Experts of a small language model.
Size: 16 layers, width 128, 8.1M parameters.
Training: a variant of Adam for the experts, 213M tokens, 9283 steps.
Below are experts of layer 7 (counted from 0) of a mixture-of-experts language model. Rows are named up (a neuron's input weights, with its number) and show model dimensions 0-127. Each number is 500 + 50 x the weight over its row's rms, rounded and kept within 0 to 999. Numbers have three digits each.
Before each expert's rows: a language model's description of what the expert responds to. This comes from a sample of Wikipedia text that the model never trained on.

# expert 1
It responds to: Short word pieces inside names and common words, plus table pipes in sports and mountain lists, such as High-land, Tra-in-er, A-way, school.
up0:434467473529522533593435524484539424480503612537515520473445443521435465554501512549496568531559454467490428465499485466509408497541600550461436529516491550577499515494419539550504452552546572493613554482514533452508580490548554557581574411441510387489483428498418571496475567542563481446484547601559447477428454568489549488568562510479604497537536483433488468519483444571496466502534
up1:497560542516406552639548439432534496522533446503487513474545495502579543567493534500539545547464530467567522477484539522551525572516488533583518521547532514467498456484486487428395542473470465418498443449575431526560507312447457459583478519521563409469517489487573521562453440468469525471412531508546504445412459513535542536433597499526569521495484576457575533519492578548543480569490
up2:553397563474549489548493449506560532499568557321471445482443422501462498524470517437434558467510495563532510513434496591585542517525477496549480567517477483496519475534554511456498508558591555447472557496432494429563434527513515523436533430517453470411383477530594526549507467514530390520531405583449534533456484507516520511522426460449496587471512475505475415440520472451569505590490
up3:471544482475395581576566569492461421512451493566502405476384532494464453507507557519560495650485549454466505440490525462461463456547472429489554497561469522517564500416458499499540544461556471530488489487496428517543578475489501435523463552539653448553477475511455483615445575536551479491527545524536535446480520472463509622474498477466630494427532449545505560488559510463512516521572
up4:591518621545589540537436394543520402523523561511487513490488562614501497600505492471483530526424547487499456526446535523456474517418509503482480515404490559529513512486434482378483519601520559487483573393548568582491496528418478506533519525413480495515414463515587489514512539451508487494482475550448471501445390442437530524563503408489479515508560504503561545454538530566470475603458

# expert 4
It responds to: Articles and possessive determiners before a noun phrase: the, a, an, his, her, their, its, and possessive 's.
up4:492514522406463531456552506502461559451453519473485480484522478578496445395411541501491499534495570625512415531557363486603504410400492441530492485522563598570509456545519467512483546495531501451485466567525439481574543477468563562504647504502553524525509492600440443491505520411468458473458528463528546388524521595459545490485490563523524532574434521540456535500482577459518499512490
up5:544481383498561479536479522481561451435492492592509423474487504591465469511422497491523649530459447455490525470525564497483339507394508505524514396546528496476494475534491527503397533457536555460450579553514635523526492478519520421499510539478443481426521479477510463521432524424459441520469516584526448519452512472426410522481561430497488480488483550574486396560516563532491554468553
up6:503543475443541474485530500565520505481524488550547532520504422541449492499422574511513499421461576463496551474513520482539487478492417401411472520479590520445494522478487378541458590448499515433531522636504501427524463454551481507446509581509532548477497557583511444631421496436372496459494566490492457447501477519517514546417639533508508482473588455522506431484492585406519557519469
up7:503444469624568414480504484505552501507447508507493460443496521640568484463435521518454512489471479541582459494467574484507508529515466451455501464484411525538472532528451532546505497511539460488454454514494383432513567509548495505528599420498592441520477481520498429526553488469454412448453471406538573544532592466480465505437537483511509423540609467547503475479352608524575410469535
up8:527546397535531456445593515496483442520463486459485528466463489531432451475526515560540631514505550537446517414527553430505415545501517481555442554490475477466441503543448606552428493565560531445543504432509575559469472445474621467467432476427481449463444509505517511499441616501564547528496594444484535374511447492485478552559449527498395444536541442455523482419414461526503481509507

# expert 5
It responds to: Wiki heading markers (==, ===), table pipes, colons, and function words like of, These, See also at heading or line starts.
up4:465463512529508445479417502518484434600587534485506513487532464576457452557487529511410557470516542504486533549442593556456518534530599457447516448547496568561559558524545487476540569478527558418552476441459459559534507427365458422462488455585507461544493448465559485512385486506479495484467533513578564426454469587359450516456508479467495470505422537501559479546538543407452424513486
up5:502492471542405464477415490491505498506565513551441488467549454433475486460475493523529527475491486563580450470513421448549484468548537501556462509597490522501516474488463577597550520552545515582573453625601595518424483462484488474531511513457555489508549501582488516423548477511496575538483603536434534444577362458532420535560595536476574447526414447487478433426497515551570530480549
up6:626525505501477500519514402557544603456504528479582524418523543520555602433583506424518455487538552391593505438558498499472403447499487505446446455477403475414515569487538522453517471524479459525513521515487458531512577498529601564523470456526482471477477482557555484540609541581508536435551434512426477493535458559581565484513502490504623508508525484561471460530435478453443556508579
up7:568480486518531458504519433503522557469417503597515494493398576513576509502447487539482596541454606470419526530551548534569470555449442441495534539520526422555389575552509442482533563446448457575611469515475530460460549519521529627491415493516475578478462507577564419525467438504494417472411577549436579498507506498472539558548539537457552468517518510482514516501485484453438566528567
up8:431573499451493509501540423464499500561447568529681591423455477487507546383487476559509451478492453538566565453560466408486541493387590555438429443580507532513488473471444456507532544521607483531489498482457511530500522540470566424474542426463532559514513493483522487523472528598441527402516566552499505501567541489497483510436504481480424569522519477539483594471558458533428449564490

# expert 6
It responds to: Hyphens inside compounds and first pieces of names or words, such as John, Bill, Mc, El, sub, left-handed.
up4:510505499551518482421462495555532509497386543487501486450491524502489516600431452564503440439452464575489543532422493438617531457595531402474468468599551455519490516533524510602588471542620520542518510578515477457569523525514462466441475530575532464559567438513463503475455481530456419486495501624473486548417537541560440542463489493498533410558461438497492402485569498448492571533572
up5:530547474514512557530505542580449361516406504480549421517469585481579457523453586555574480494517451528498506537511504448587463537439649498452519532540555450499394563552514543521540556443425539434537494443488425488531549516562490438495442500522466418519420492496598480513486451521473563446598507551442526532484517566533453567485601528463437417543525532480474475551527528471502575501544
up6:577505573436536381513476531589499503516591487505462478456490591518482515567424608444468550532502461517504510488563504510463501495543503517543506515572471486519500556551468501434604390500430588495486484581511576483472578466563427545526495447495510424362478562495562579558460520556528431472543487427473420422535540545566515536457507555467500566568561495570530481521550536464515549581460
up7:509619584495486456415540455478565467421485552449553554521486444488532471427532552512385561596451636484575540511547559444524481448415481534415581464484605520544446503474482537494484497503489579422433435537525522487537533490503571510491443555444450521459532524550499549551472526515499413537521432530572483545418483554460524515473589604456535538474542493522524530467562543562454519558535
up8:514491588462591411452450476482512467588514548532452566491441447522476499557481519483431526537501563504496519527397440538508591510490414486500515480570552445523472465525606443599456538482530553470442512552533518469633525553449398486526538530437411459420544483546529392590454540460424615574508448584492529501486429536524448519457434467448506529549542454488559484514527522507457489506543

# expert 9
It responds to: Suffixes closing a word before of, and or in, such as -ant, -ation, -ical, -ing, -ed, -s, as in determin-ant-s, star-ring.
up4:563467389584595546539494527493539521504556492520485528493449520496486495463529524545550522422549462510478516437478586531536467420502474569459568560501488540602509545533486578487545448422407506453453372541596495585571514480525503544462442478556485484430371552526587560547417470411552495470461454482535475415444458524566522557481547460495494457509480459582431596467501443522499502490535
up5:565527478518569536490332518469449464469449506470480507418561496532510506505474617502482468417412504488499479583485511513440480459500584498433611479534514576447435534512559509405409459480419529496512512583540518543522494497493519588475462521496579532450420456517456500490490502425504580507486459595499584469554519609537519495433463573477460493446444460480505475483490382493470534472616
up6:634479610515533414540481487479474492461515519422469519529392492489457562466425464499392553413525553500435526417428556572553487433494511428500459442486583482421468501530505620505496525482515419506455497532517475434403492484456448399504449466497536511469539480555502474517434484559456524511433451562451492587417549511551475533530502563449505439465485514446470461497542473526410387466540
up7:559522502527499476440490520614544538516543458460451446433508534361570477480554536439582502506489481414504528449552519510575602524555594409576528466449573480494475443496488498454506443536482636544551451527504432467486471395483526468458500483490485429464560456438595521575485453602472490555493492551471482513538437581435492537478448549470563588431512496475462452492478592565478492524527
up8:461492497519528480541540511498527550481458551495424520489528497552591555465525536462548564438577512426489504450471466526553434531540459506420402445526535497491441523480434502441471535478561462545430515501594476525555485447512485498493491471463592432492575486610461579540477455485545492377467532635410449521491481504533559452475431694482479451531418411464485525509525527414524491536511

# expert 10
It responds to: Single capitals or short capitalized starts of names, codes and abbreviations, often in tables or lists: P-A, Kh, Sch, MF, DF.
up4:492603521510515433460478403508459541558467576492606580487561491473509447487567560573512487477442525493568545525520526511473530412360572477535564526488556536477500427524584523431508558443458539502489532509515487487551507487465659542570479540468486495606478481503587520489489508519530414474482606584487538508466446454588484526447566506454470502498512534491411431548496414443570496555538
up5:486519574493492410556496474558582532561490541556597539467576462540560518530425574454565544552414515505428437553467463561525409572486432540518560527573531531459417488538484445486549508398534574547552531432630471509446406549509493536545507439436514499439534507470541506509456576380596514517510547476443514471470457515473401456554566498476485520481473477504540531443493483447427539476504
up6:479543457550493552437469447559531447555557495443432507486481561564506539536469492550462542517471607543436531483489513449473405537541412458454556546590590499469483552544519502543579528475590467404507525494438488606566585518540561497498503552468496485477458482515524486563556484450566590494401579540425438446406504590477519572447604498542432498522585505472489472446540478564498507436546
up7:496477508450477431440466526422513540472468664571562473495583519570523487475443499492590553532406480499463435461472539621457540549388528395455482497515508482541453562550434535471438523439471467469594461517537446464502480495542464538446480438468432543513524478584513492488474553480514447422388598598537549506468512554593514500538502435500519539563519470490522472419497527471413528506475
up8:588522505548507527552473505443545528548442454460437472523517462501472501501490549546515570461517567498418511503515531495509504492470503428466431481424493476534434472532494403577583548477476545458436567506438421453439510545485400485436470557554480445473393597620462505526573441479497442445522451555541473578614497469477509537550606449435454478504383542544559461432578544478552530555522

# expert 3
It responds to: Middle and final pieces of proper names and places, such as lie-ut-enant, Calc-ut-ta, -ford, -burg, -ić, plus match scores and goal minutes.
up0:504541423540524630509392434484537565504393428512564528485521584453460514519464514484454518523510410527599497489482429447437567585482516511519507481528521476454443520644553522522458551532528448541542591494566414501499522470477544480496473552502453453570481544567612477578462520538489498477516562505444574499414494475519472541466573471508469514506460482530399401400497537507426571518488
up1:497461441581517447507390382540578479557573531506451467498481402567508573417538461460549556599445491505484533512542549509562445470567481537536436518613551531553478435522461521449502517467549569516559511509634465517543444520474515530424480394483488514519448424472480416393537535492537505471548533358508437496518405513534509582492523507484510550527492552540528522490545524474457550532498
up2:508500449526454451563437464471573436506436587433457500472456528558572435480488502514462434509420517546548541524478513532451474499445403434545468512444489435498448552604397595477485471490616486545492546492477585456531540403524514470449535457514567481576530454627510540543471574465568490558466514531446527576514538539516546594441426505493498602527493589471529512427528555463485560464477
up3:563530451449542511442512456421459560520526472538482405492410518562445520500414492495507495489490498507450479482424583503522506549588393501505507642603589490557478445567617504503494478476536596437449504542453464548483478474414477437525482564524441525504507482578437544499515547568596499471515507470509414354498476605516461472485521517511413452532563485495509458434566464518521484482540
up4:582541434499517451541459417451539476516480535548527502457417606422431488428509461478526466501555519520405541496545540498476543485528473492498608482544517565519481536555454481531572514423482497546536565560510495585536452504390398470487513456559419481462530538617582482526429422420559521478479487510441475459547464507435475545503526531477494385469558583511513489524491530360416549443486

# expert 8
It responds to: Middle pieces of longer common words, after a short prefix and before suffixes like -ed, -ation: ex-er-cised, dep-artment, con-ject-ure.
up0:574537485437515479630493474516518491556571491472503488446541579473463489454485439481484508471525564424514464598505552608509599477395467466621506429512564532528482527490590506498541558500489416602504562583544458502490518599423548437523494551507527505530600453475452582491492529533550544556477556487511409590517527514564518488526453525482503544555414432513516492515477565562460604533511
up1:526519487440554523466529413533492494337453474603462546485549518507452489476507512555519487425421469502596479491405509553525421446483481458548473426580376574538377526470542517524495506506523490507529505409519539515507570479583549532456548426429571448574445507472461553438462492499465500447532524483458465460551379507445544462530524586498523482485549393535463509486483452557489590512514
up2:452537555469553554422443493452455474422379531510499496496432475498471457527446467435540422463458528392568409435447425423524405470483535413474455512534560540466575502556551529478541459433559487350517492451563516383508543504546501543555512544434479508552521462533537504529435441577475509479409483538506557491448501589479540513531485535470498474510440521484551455585581483425479518461544
up3:524500544522472538555489546565600548521407512399536519499553465509593543491518553595423494441508521485476432546446499510528458527416590537458540569487465496499428545526582512531508478516534504552582478437460510519577517536557667510529501539401459480558482384430520509465450518451614475483509491551544463533456525528465418441474503506444456543470545534515518444459515382530468438545562
up4:539468449544522508438547517484463469554387539528493485452500490503409432548566511464488431508405531475468468370504417495605540526551501422515491545488541557552407513538452457499503453460462477444561470431565491469459493574593448466532526499463585585458429508486478507517406504587508479447546608484506507409462600531442452430515553439493444582540543480518456503544582474470503426463498

# expert 15
It responds to: Line breaks after headings and table cells, numbers in stat tables, and the piece it inside words like Pol-it-ical, amph-it-heater.
up4:527512420468487593541418444593511407427547470455477509438441513486476564437511520464583444517485467513530417497502470648500557511434451405468483497502552513512505513464485459507434497566465463520513593564428456427435533381384445552498582459487579483450540469507510478469494540478490382436390508506472437480429482485411539495480484493482472571457517436547472507471495510469498553537448
up5:579515576498467585471493451517543447537496503422473456451551493440514433497562494442486488626438507597464428471477596406536462514449525379490496509482618555475492450513544476518548505501467480435528558471426535452468629507516540446457361499415488447550436603470449575497530533479387492418473491471502459503498513465433496490559507508525478455449492418506481476442505506528533533523557
up6:491472495594524513499473496583541527554524519544621495471443545552492406585495500460411507525420505486454578516449521453534586560437491547570535410603549430573392510470530512509470500449575610483547508498566448589605476459566449420500549563462487447533534539490515593469415549439449495571514442466526409491467482529411510489554479490445480502494511448495477515453510478530447499528470
up7:506457501415468420495436516415533470544518505500570449459485441528447450469435462504462468442521526471462553526511544505509567348427526499479514469616440468528527565525574560481573467512554456495541498456526507461502550541488469487495418380511425536528573517542546375455426402519535448565478464596518495548525462465433600548533579480477430540431534455515507473598516471496458547511557
up8:602644564557528481527440486429537509590519482545550560431524483470526525511511525492489510464508506425497532472549441578530441509507461496462437581521514524500621477509460520526492522411575461437476598525609454480601523496537501462576532473561509528458541493539499418622481486407471444428541523510500518489572450464469430482458422511463478462584499518507386472546553551602460498524508

# expert 14
It responds to: Main verbs after a subject or birth-date parenthesis, such as is, was, are, became, plus table separators, line breaks and cell contents.
up4:512604557576524506490532488550531500509420485425543489472540578534545482445471579500461414525348509475524506451419478528587525487461460486547454544564565559504455483505449490510471488393514480443541574519497563542447559393604441483476502524518472486523498471474565437527507449478537563404505581508486565495525568470503553518326591543522524545460494530488465437472518551469484562461433
up5:456536437484566438449543437566557491411436508524583505463561483488475566411465522527438565427573554487561560515522541414545516383479501492438432516503528389474541550530589467476595489473455495554504583534525535441424580596380576509511451533520487508507501468513560453456578571427449485445506475498499431574516500541565538503468492535443466499476559498491455396546481452498512525532531
up6:485471501509566443550525457566462511531461538502522627447460552496471557503508534545555464545495507473644463417504598581541503464392544511357478562468523552571514499483553460515509472463519511482554618529475499530466541443441457584438481544475514563497464372488556525549493459541533492430483579620457539411440552427508451497478470471527544558571488453490453510535449538482475529484468
up7:544586483562553445384463527525540514468502433548481533459592513480547329514399445525459541405531428508452463443460499493516494500520462524553495547495450424449572504489471461516495572493461599547573524569510464507455485427503466502476444550449623517409411555508523522493512400543470502433535435518541486578504438483524466509533533440493578515446466477548433531426477558453451447469512
up8:540446521532458567518547492491470490544477561473499415472468498578423403457486523548428561448509576553466483523403510495509501539508546500548559531548433477627541427501531504539506507419480498568555488523441416551451485547459485547496512414502596494507429522626492456530483452597517539444408462412522481530534470452508564581523546448478516566554409421500500519511437465509371451526441

# expert 7
It responds to: Digits in years, times, scores and coordinates, such as 57°36′35″N, 11:30, 2004, plus place words like States, county, district.
up0:530466472560455522530415440530560535562415549492539543481462559511502585529485568471472497458529463498516562528451500557527504583389554560562409501475507529535535500545575516425493528495546466510445523436572455511505450432486529597444490460443502627453440505486554502470350529529494587416408481475549414524495430522478592487551515473523508427595447502519514460452452456503505397468510
up1:541524546625546474463497530535580606590544503477501514511477472535452536522534513510396500433462471494485543522458591527499570576430530535505541513556485458626429530586485517457546497509442446512490420456464467506535547426425489551437492435508480508518562435456435486552411543561524521464435434494530466491477490408444483527518568560442469480465515507507439466413609612564427537502568
up2:595480419512549559500547529531620457519448492593518477483469480518452453461526566509529565555502526544411545491516614440575534609581538473507567472550531540418450449510524519479458476441547465491536514449540505504513429425515479469509511505516474568460513532570517455450466460464457448495517529606464636504426468496527540464505598542435563449384538553451424439495455439455517548516567
up3:573418504449491542402473532514557409512551458408498524402460576487445464614484530596496454555517507486396503485612552468512571452485527527487498483509513511488529529506539557470525600499538486527560532431534522586555531491437530493556545447527447438548502541533493409534541467464506555562520524421421534479532397492529548530453603450485527510456513417531390516484504447511482597562437
up4:533552519493524440533483453449592535572516498547435505500526456491547456412526558603436527596478574496534503467501525458579452575476440431482471487537532497515458479551594469577453464490493481543566426418510541414471559406474507435459472471507512529431493393464536396625470436382464431476426513470461452533425475572407529520531528522523524457524523523501490446521528504513387505499516

# expert 2
It responds to: Sentence punctuation and conjunctions, especially word-final pieces with attached commas or periods like year, 1999, Australia, plus and.
up4:505504505510439577502517473501539448430559506487509472494420537542462442516441494532394492510509565561451573525561511481534466591519467415527475538523436535554441467489495550470504483467460627520526571458379456469500486456472457473486366554474533481484509578574550570473409554568495500522469440490393498442524444488413561514635599550486436527550425512526513479462517567453448478544542
up5:469481514540515512540416512488555510461484476478514567501456481564546524607481557459412434464545448419456477468556521535480641542494480629608533594471546521493480485463436492489489493452551411562606514473478480490513508504561410535521537412506587484561498418528428517557481416428477500536472475429547486482474459498516528486440564558492430594412452525539481504408501410463498539503447
up6:468499494468541529465417480499468497491565541498571557444584550533521581406495550486483534458468481535530525509541476590401562524512577564418484656548515407530543492577472631502451532451468484498525529516542522505550581529440460542489537479499580442487425658514518527550569576498558499536529500570501458513507522555432445516471538516530440510534502518532455507522599565425543573520516
up7:560501569518590521520445505479539557507380549615506455490502424559510425506487562528533521462463620483447461524488499421577452488462565508470460497572538515538525433602467518498480518435591430513439510483618455520500556493409514495589568488474600525429434578446488480582482544472491471516505492495496556565513411593471507443532568514522506499536460548509404491445420474486426499473497
up8:454464436539521483464502473581593485449499425490430539421453534555473383492511485543513474518482467429474515344450519504598615532464524484555468503442508577632378519472444481485492495498498560545476554535461522527468497442559495486500524509470515465485527537469494482466502549584523559485467426459420520529512488481439572486441533457499617543487606527518540415502484622469416517498533

# expert 11
It responds to: First pieces of words split across tokens, usually right after the word's start, such as ir-reg-ular, ty-pec-ast, offic-, exp-, manag-.
up0:595525496607451457567523499504533394514523412448505482503457490487497556495408548539499505418423518504486505510485495382545461502457539328522494521448559507605432460483511606487528524514569563563519514547447500432591478454547477500480436484475514551501489512619545451552497513466514559510498493492476480526561503559449620495490547525539411447476485578578419570467537481442513452511503
up1:614443499579493548549443542536490450433563456487590540498541571553438449517431466521416500506586505524490494400444626444590465452467500464509450480464524505514500541493569535453448542565415523483627453575486493578475541528511548506501465452461570465509471477465420478575488452603502554468424550507510562531555529483552570537529559457502568460489444472546466446484407567533527464547526
up2:528461496527504608474472390481491513529419482544464456510472543569495495525550481492464426471493535520452519595454528517528531507492438531510514537432553550532400513494500517505484605468474552467501540397548431420549469554486405477508556499477584513480412508551498535522492583457417543464399413484468580471493462499560527538414558547478599502513402416543510490458463557415399572548429
up3:471500396522627429503471437456593430568502441562527568473363562572469506479470536438577443517445448401444490517579495517444467572511478504498529501552573459603566489537485452487476593512472538429529504537424565447429478502499593544533473491449511522474543477492497446598462490397502458502562500520471493436566525468415519525549519491514504551535602471517459544471519527506460476517423
up4:522430425379496471463448558484444541525534520600511591441509416519554509505463529574563554488391485479556503514494489538448470400463458506509490462573465508500498468542529544539481455569433419532542555427562548502540519469471526360460441370545493553417504431525437487461527498548492530512436593519469569534442518529551504531497469611469452492539459473595513519449514478524459447416514

# expert 0
It responds to: Prepositions such as in, of, to, for, on, against, around, often sentence-initial In/On before dates, plus scattered mid-word fragments.
up4:597464534557557525532541496519458384575499475415524532407476559547463503557533548507480434452482426503443473486577470476541410476670565557497475593532494460463552485542421515516437506454506587526463511482512493483477444531505419506486492539482520494492497512513453468497562450558520504471568513567509501453529475556501617519444525509528516358545528435512459487538506542359431522597458
up5:468557485522519545572507435484522490550468464520513544516367570501439424458493496528539465469463525466447469412528421485520526349487594537409432560468449512555464534528483500481541516397492477540522537547477530557495550505470536497496572480516585496524341528547506510464504499505423563491457503534445429581490500464495439558575513474458486527526388581531537443478608561584445540504554
up6:470499458554586489582500501514452437430474523426464437406413538525545414484480454415550558531515569514468503500537540586550519430489606546500488495577484523579473495520506543533426502474550480445499453438475445489449574388428519507543470470431513564536556590470431547482521464510480541446495511521501533588458501507608630495446540551480470477595486485481586502452487524464477543561608
up7:492434487518525481567497477455599513505481513517537461522484529534518613571509476537545491567354506409506471488490501450476429564508563496517468507550457440543438473457618551588497534487574577445538494510537425572494468414484569459457489607473525435493533544538432592502425492469542616588471560576583503429436547523459450504467481482470456521448511534462478438492477514519493469614520
up8:492566547636488534484461434438484490516465605510543599478462546541460516452438513494409383526509550450446543593507471465549494549514447488439511495617507530576508524519476475493462531594549471502477534476512404501540520536401588474592528523438566538581479557460458568469440480515584490469469484429456539405490471533469553517592554539534520546487467554541480469454522473503392432526484

# expert 13
It responds to: Closing parentheses and word endings, especially pieces of Slavic and foreign names in squad tables, such as Vr-ban-čić, Elv-is, Dev-on, consist-ed.
up4:583489598541577566474484449569391479533451491489496521477538573543437555527480587521464454422570476409500508501581547468483603537488506487447498473543529547543573413510490514373545554446577554447486481519490449514542444534419492463529533563494545467441474418585572556579558412526588547444539502448504529515554510558488458507522459452485557495487523429562522517460489561466533593541544
up5:503542625464512420518497534509571450581545554439490538475489542521476452504450539515498537509517538547465461543544575541474452571468556430446487542593463451599482556541532488560558550502538452431545484480489519527463504511467506527476466489474415479606434459553584570498655554484427542519481446492402451468562406507476551475404452518509438441566465407537557398506472528500537507454515
up6:574528460552494488428456458562533397605507474528592443494534555517472524526457451498478482543500544498524465516429519378507609485456465470540505503468467542490517515505613513477475538478597534506518570553448449460475454485485507504457499557475462457479450470596433501594584505495495502472449453618508559497392503460375623489482462560466532522433559444482494526385493464410490516447519
up7:518380487413427519639377516503491566434542439428573468497485447548422436453510484526544525441431441481458501452439425430517468542548501424423490582495505520511506515543557514482464574536454529541511547503509540531428533435443441529461544457485564573495453502553444546515568485551528541497523515529441491525506505485526482571530513500475582542528586384571454458463416397508499524435465
up8:515503452467457477452541475467537502542514551491446601493427414460427445510417534524521524500474572591560449451428517552613426467499494460521548491510590558471466511597493502453586513544489470483555503473504480356579508505485432462511466477559415582546505538470457470444573539431426431510466505540425453535540491524512550480504575444468483601583510479539414511461498496425427563528429

# expert 12
It responds to: Capital letters and early fragments of proper names and terms, after the or an initial: Ph-antoms, E-uc-lid, Flor, Swed, Arth.
up0:501491423636501492483474516541457491403443579577417505481502434592490423486485482538487560555431492570540505437541508429484586518467486480510411452482488477467538491503467498483554453434477525494512538438489506548609544510465512482578547561446448441565577432487541513507568446519519505485438580508515445400524417418477610628438539510496486547509403497532499485440443500494437442521555
up1:533611486487583508574463440509509573512373515537442507483538462486527475526558454477520456443545472464418560511463603412422519446506450508501428511440415534456405477513502459619509529546445484527458588419550438445513511527554496595411489510435571515564528521425518403528395504530487494421526410434561550522494526439486506495512529495460553506466476470565489552582530492520518518556507
up2:573534480489483509585403450490482526546436431637474535484563563478557421515493571572482483494555459462452437483541369424497476538557499483419550542568581491449530481464590547513485586563613491432501541481544500536484447515509429460550497556455622522502539474491513500518442582565446454450475450499516539456452511588460444579503482449469453443555501534442500550514451511489500541550430
up3:498465514607517474475506549494482606493468515559526498492476530583505592464470614531450509487473567377634449527535546457505469462505501398469489569518549473517504440586482357452540547587457544489479514463372465485490496475496497465560502458418532401496510449480478546541473500535531539523587491575512504429487531605511534505506574469410470496506539520443493505508521476470481369471537
up4:441518404494480438543409465455548503399484424427510511480418496581421516418517562550467578531474475442518574535553613472488451485498454469573443418443468553474456493553507507449549523485554466482464534561547391561430460557498487488445542531460523526398509495527501493535520590476503467483472536440521540507590515588560471572460540515458577572481576564502432532582473481567439505449458